Below are experts of layer 5 (counted from 0) of a mixture-of-experts language model. Rows are named router (the router's row for the expert), gate (a neuron's input weights, with its number), up (a neuron's input weights, with its number) and show model dimensions 0-255. Each number is 128 + 32 x the weight over its row's rms, rounded and kept within 0 to 255.
Before each expert's rows: "mostly gets" lists some tokens that are sent to it at least half of the time. This comes from a sample of Wikipedia text that the model never trained on.

# expert 33
mostly gets: " Synonyms", " Elevation", " higher", " mixed", " Released", " sent"
router [164  96 131 182  94 100 129 175 154 193 122 122 144 187 152 172 186 148 157  95 121 126 136 130 117 138 185  72  88  48 125 157 146 192 141  94 102 172 169  90 120 113  66 194  53 101 145 126 151 129 121 122 116 115 158 187 137 126  88 152 153 143 151 194  68 157 142  74 103 138 102  90 148  76  87 136 106 190 190 141 125  89 174 163 111 101 125 104 152 147  88  90 166 131  88  98 155 140 141  91  84 197 146  98 120 151 135 139  80 110 138  82 133 137 144 122 139 100 132 113 123 117 153 141 165 146 117  94 161 106 149 164 181 148 107 147 159 152 178 197 146 119 158  84 163 106 165 134  96  86 145 121  91 147 123 123 102 152 117 172 136  92 159 162 129 108 172  94 113 143  93 137 176  79 172 188 108 167 121 125 134 127 158 131 135 174  90  95 116 104 114 125 133 152  95 148 122 168 108  46 150 118 135  92  92 137 105 132 151 114 131 107 126 133  73 142 114  84  76 141 130 179 175 128 141 136  46  98 111 105 101 134 110 158 114 167  89 106 119  80 165 137 165 166  75 188 139 135  96 146 143  81 131  82 111 124]
gate0 [170  68  96 183 150 105 177 134 130 145  98 195 108 129 117 128 149 148 103  85 127 117  87  78 170 114 127 165 112  64 171 166 141 124 144  73 157 144 202 113 159 118 114 127 110 147 117 110 151 115 138 131 151 122 106 139 141  96 145  84 107 169 135 140 125 150 173 114 132 121 122 138 130 130 190 153  70 118 148 152 145 206  86  79  85 148  82 117 128 149  87 104 141 188 165  84 135  93  86 140 190 104 157 139 181 161 122 109 119 140 137  70 132 100  88 184  93 160 159 143 105 144 170 143 123  95  77  84  88 115 206 156 160 199 105 114 154 106 159 150 204  66 193  60  87 127 131 162 104 119 144 107 123  88 107 124 137 144  92 127 122 165 100 122 120 186 118 144 141  81 166 134 104  99 154  80 107  66 137 138 113 131 154 141  98 113 115 145 152 154 105 172 103 125 173 176 167  89 101 126 146 136 114  77 100 130 154 130 122  94 130 153 161 102 161 127  87  97 139 143  86 117  88 173 102 132 121 162 135  53 132  99 167  90 173 111 111 153  79 103 188 202 150 157 145 162 106 154 161 111 143  85 183 134 131 154]
up0 [159 121 148  77 112 126 141 130 102 159 158 124 104 145 118 109  85  69 171 163 142 148 167 150 156  72 168  99 124 146 117 127 110 205 184 104 216 115 212 163 147 176  67 159 127 142 110  93 179 194 164 139 147  81 111 138  97 135  91 109 109  97 150 127 103 180 165 102 178 154 129  85 160  89 148  78 111 125 164 139  93  73 158  84 144 141  67 195 133  79 100 117 162 130 106 131 128 177 136  95 164 108 141 123 124 141 120  93 175  78 101 135  85 163 145 167 112  90 140 106 118 104 135  91 107  97  91 175 154  80  86 164 129 138  97  96 111 135 128  93 105 166 123 139 161 103 204 106 106 118  83 115 102 177 107 109 138 152 162 166 103 134 159  70  99 113 133 106 140 124  97 105 138 155  81 108 172 152 146 163 113 135 107 150 108  92 171 117 124 173  76 111 110 139 110 123 111 176  79 123  69 145 101 189 132  97 122 103 132 135 118 154  83 126  91 114 163 110  78 118 129 148 153 127  57 160 134  78 164 155 119 119 172 178  89 149 147 144 201 119  75 105 161  53 134  98 115 117 124 140  88 123 105  88 130 154]

# expert 42
mostly gets: " res", " announced", " cons", " so", " ins", " said"
router [104 133 121 170  84 105 141 158 120 150 143 161 105 171 192 113 133 155 123 176 140 164 130 137 131 133 185 157  76 121  78 141 175 101 167 125 108  85 116 160  96 121 127  80 136  98 123 114 141 110 150 194 172  87 133 108 129 128 137 102 181 113 116 105 124 157 111 140 205  74  88 113 123 116  94 192  87 162 186 151  85 199 114 158 166 130 161 131 132 113 162  96 103  81 198 123 191 133 205 117 171  89 109 114 109  65 131 163 105 132 105  98  76 170  69 165 169 129 125 138 129  64  60 192 143 128  97 118  95 182  89 143 151 132  84 157  90 128 131  89 127  85 118 134 145  89 108 154 124 140  65  95 157 134 103  95  83 145 158 130 129 108  91 181  91  85  86 111 107 146 130 111 126 107 150  98 164 117 132  99 184 149 148 126 173  61  99  76 147 109 117 131 173 175 111 114 151 105 170 131 120 152 136 201 155 135  79 109 145 183 133 105  97 118 144 149 101 161 105 116 161 230 161 141 141  74 162 115  94 155 114  97 116 112 147 171 128 117 152 148 106 102 100 162  91 135 142 140 130 118 121  84 120 127  98  97]
gate0 [ 79 137  98 169  60 135 108  76 101 138 102 153 121 199 114 133 135  97 140 134  71 146 186 116 121 144 138 102 138 150 143 132 151 159 156 140 128 180 138 110 148 170 123 134 129 175 141 141 101  91 122 117 106 143 113 151 148 168 120 127 116   7 193 120 114  80 143 146 129 120 149 155  61 115 103 161 127 117  71 118  72 182  94  97 120 137 135 118 120 180 110 170 157 106 112 191 155  80 119  83 153 171 184 163 139 117 189 108 123 121 159  75 152 127 134 169 192 105 107 175 231  97 101 141 145  96 189  99 154 198 164 168  91 132 162 119 137 150 143  58 139 145 174 196 196 155 126  85 174 123  91 103 138 147 131 116  94 183 102  77 150  94 148 181 109 138 119  88 121 140 130 140 143 138 124 124 161  80 157 122 118  71 152 104 133  99  97 124  63 154 160  96 154 119 112 119 157 161  83  55  85 124 130 140 151 146 155  87 135 138  84 113 154 187 115 113 106 109 134  99 157 124 131 134 131 117 117 161 155 107 162  84 102 114 137  77 106  77 142 137 143 108 154 139 145  80 161 164 148 114 154 153 154 134 130 141]
up0 [179  78 170 146 137 118 119 155  86 124 134 103 142  93 174 130 117 144  89 151 148 169 171 211 186 148 116 134 185 124 183 125  81 156 145 127 105 159 147 122 162 134 122 158 172 148 156 128 138 131 115 160 196 129  89  67 156 131 203 174 151 119  72  97  92 171 129 164 104 177 110 144 117 131 118 132 122 148 141  77  98 174 105 129 154 125 125 131 170 170 107  44 133 164 104  68 125 140 143  91 197 174 150 126 141 121 112 124 152  87 120  92 117 104 111 148  64 184 145  95 137 163 120 110 127 130 121 111 107 122 142 120 129  96  90 117 164 198  96 134 163 137 102 143 131  74 134 107 121 127  80 128 106 100 101 137 138  84 123 155 135  68  87 151 169 137 142  98 103  61 100 131 116  93 142 103  96 124 156 192 117 194 121 139 155 201  84 199 128 151 131  91  84 171 128 173 125 123 127 117 133 119 127 104 145 128  94 221 103 134  98 164  89  88 135 140 105 173 113 208 172 135 110 107 119  95 105 111 138  47 121 107  76 132 135 157 107 121  98  94 172 164 168  65  96 125 116 144 104 152 121 145  82 138 140 176]

# expert 57
mostly gets: "May", " April", " February", " September", " July", " January"
router [ 56 147  98 200  91  83  88 155 163 178 122 102  81 150 109 158 191 127  90 143  91 167 112  90 137  91 127 123 151 150  84 175 133 173  78  80  54 126 113 102  99 144 171  97 124 147 109 116 102  47 136 184 125  86 128 162 192 110  80 155  91 126 157 109 109 103 138 123 165 134  93  79 107 101 118 111  89  89  84  59  85 129 144 157 114 113 133 145 148 145 128 162 125 151 138  96 105 121 159 105 131 116 110  89 118  93 159 113 142  78 111 163 168 178 168  91  97 100 150 103 151 176 139 119 147 121 120 105  96 172  99 153  57 164  76 113 131 139 109 102 104 173 124 154 126 118 135 102  91 142 171 134 134 175 127 157 131  96 132 131 128 137 194 150 116 134  72 133 167 164 116 141 132 105 142 133 151 137 111 138  91 176 113 167 176 109 156 153  78 109  72 100 116 162 107  77 163 127 122  98 103 148  74 161 139 152 125 187 158  38 148 141 189 152 119 115 131 131 132 111 200 121 141 124 121 220  91 168  87  93 111 133 122 147 147 127 173 173 111 172 184  61 116 134 147 119 190 145 158 131 146 147 147 121  99 146]
gate0 [140 165 195  88 145 137 106 112 122 139 132  86 155 171 181 108 110 187  51 118 235 162 104  93 118 121 161 136 164 153  90 156  48 112 116 158 125 110 161 101 114 135 104 153 162  83 134 145 158  99  98 127 114 124  23 117 131 182 104  98 163 149 145 156 119 138 115 116 200 150  93 121 140 171 133 127 137 123 177  81 143 131 153 151 133 166 139 169 179  99 137 141 135 103 119 139 127 137 117 117 154 134 127 142 163  67 129 150 118 134 122 135 155 128 136  73  94 125  90 122 186  73 127  98 151  75 141 152  48 160  63 160 114 132 107 133 123  84 130 104 140  92 175 176 102 115  84 123  89 104 118 135 150  99 143 137 155 132 165 108 108 119  91 120 155 141 134 139 102 128 152  91 137 115 134 137 216 109  94 132 120  72 141  64 169 125 100 159  76 174 108  63 161 158 137 142  67 119 139 172 123  93 161 134 140 102  96 159 101 132 211 162  97 123 145 105 159 130 157 183 131  66 159  79 120 133 192 183 148 161 145 175  63 142  89 156 119  89 123 149 164 109 132 118 138  86  85 103 134 116  87 129 130 171 124 136]
up0 [135 175 105 129 133 128 230 120  95 105 117 193 119 145  61 142 144 101 152 165 136 135 140 108 132 123  73  92 141  88 108 103  97 104  97 146  98 151 105 125 128 114 132 129  97 155 215 123 119 199  95  91 132 135 159 109 106 106 142 153 145 136 111 101 156 176 101 118 150  81 124 116 101 150  87 196 119 138  71 131 142 131  73  54  76 137  68 133  93 108 122 105 189 184 113 176 121  97 107 110 169 112 121 106  86 115 122 102 149  77  83 179 189 105 114 112 132 140 138 143 167 152 169 149 148  67 150 140 193  87 185 134 153 133 122 156 128 172 116  98 185  81 119 103 148 180 114 120 148 137  90 143 143  74 102 160 134 135  88 121 109 145 150 162 112 143 107 108 175 191 137 165 138 183 147 111  91 133 154 124  73 145 123  90 110 175  81  94 183  99 156 140  82  84 131 161 129  93 153 111 174 172 106  92 126 100  69 114 116 164  99 189 114 123 139 179 146 167  95 132 113 137 141 163 180 163 123  92 134 175 214  93 146 160 130 102  97 145 161 144 115 126 133  98 113 115 110 114  72 135 132 115 152  88  72 149]

# expert 30
mostly gets: " first", " an", " last", " final", " First", " conc"
router [157  94 114 157 158 163 102 140  85 128 152  60 176 130 195 122 135 123 161 121 163  88 118 139 157 172 156 110 133 175 195 107 130  94 151 125 143 109 188 112 115 130 124 108 180  85 143 118 142 158 161  94 122 136 108 119 159 154  75 135 110 113 104  99 108 135 135 181 176 129 106 130 163  96 154  99 157 120 131 193  96  74 139 182 124 181  92  74 115 138  99 141 106 141  76 122 163 130 143 143  64 201 130 140 113 115  95 109  85 136 164  77  68 138 181 176 125 140 107 115 143  64 175 202  96 152 151 145 125 150 118 134 138 174 185  92 124 150 109 137 134 102 121 167  97  74 120 134 125  42  70 102 122  86 115 168 113 106  79 148  97 119 104 125 153 152 156 134 173 198 124 101 158 115 107 107 152 163  98 124 144  91 145 143  75 208 124  67 191 115 122  79 127 139  94 112 198 165 125 103 151 147 130 132 135 110 163 182  81 137  71 143 123 205 131 128  90 118 137 139  80 132 111 119 108 149 168 100 113 119 142 124 121 174  92 133 137 185  89 122 132 114 147 129  88 101 160 106 122 104 107  89  57  68 124 138]
gate1 [ 64 123 133 161 122 163 113 116  83 161 113 131 188  78 188 112 113 102  91  76 129 105 126  90 147 138 114 141 149 102 221 177  67 114 140 147 136 121  87 128 177 114 158 100 160  93 131 113 168 117 126 101  92 123 109 121  96 151 140 194 137 139  80 136  56 105  97 135 104 147 153 174 134 131 138 136 119 171 102 105  83 168 128 114  98  98 128 124 139 159 174  94 145 155 117 153 168  25 123 157  75 142 183  83 134 104 132 124  96 152  68 183 123  92 130 144 154 108 121 182  94 148 117 127 136  59 108  69 163 173 150 179 130 136 139 160 100 197 134  89 140 133 162 170 117 125 104 112 145 101 132  99 127  88 127 123 130 151 164 134 139 175  97 126 145 167 101 101 136  99 108 125 119  88  99 155  92  91 107  78 195 142 116 167 192 125 136 125  95 138 109 150 114 110 127 132 142 121  92 174 121 162  81 104 109  71 152  77 112 115 113 189 156 150  96 126  97  95 129  96 117 107 142 166  69 157 141 111 180 101  96 205 167 134 108  64  81 125  90 125 165 171 139 129 142 141 174 168 177  84  86 157  74 143 153  86]
up1 [ 99  71  97 113 148 150  91 114 140 124 147 123 114  73 182 140  91 119 138 104 127  99 150 158 201 140 102 111 165  49  95 154 156 187 165 135 140 122 139 136 111 133 149  94 129  91 125 168 173 115 134 135 161 160  99 126 130 135 197 128 123 124 140 134 200 112 102 101 142 110 115  90 172  93 163  50 154  39 150  75 128 101 109 148 134 190  52 163 131 145 106 118 126 145 130 122  80  96 157 130 169 161 161 144 139 128  98  93 121 146 134 139 128 115 128 106 110 152 175 143  89 157  93  63  63 109 144 147 142 100 149  99 182 136 156 133 109  89  80 142 184 158 140 165 120 127 170 147 136  94 147 127 150 200  88 161 141 110 138 127 149 173 178 128 109 155 159  82  66 128 119 141 129 127 133 127  57 133 137 150  50 105 156 151 144  99 118 106 160  90 142  96  58  63 131 124 116 122 218 149  86 181 136 139 172  84  52 133 167 138 164 160 110 154 124 136 116 149 161 185 115 152  99 153 131  82 200 155  52 129 134 112 140 107  84 140 137 138  99 150 143 107 124  92 113 119  77 183 124 135 137 138 117 101 147 134]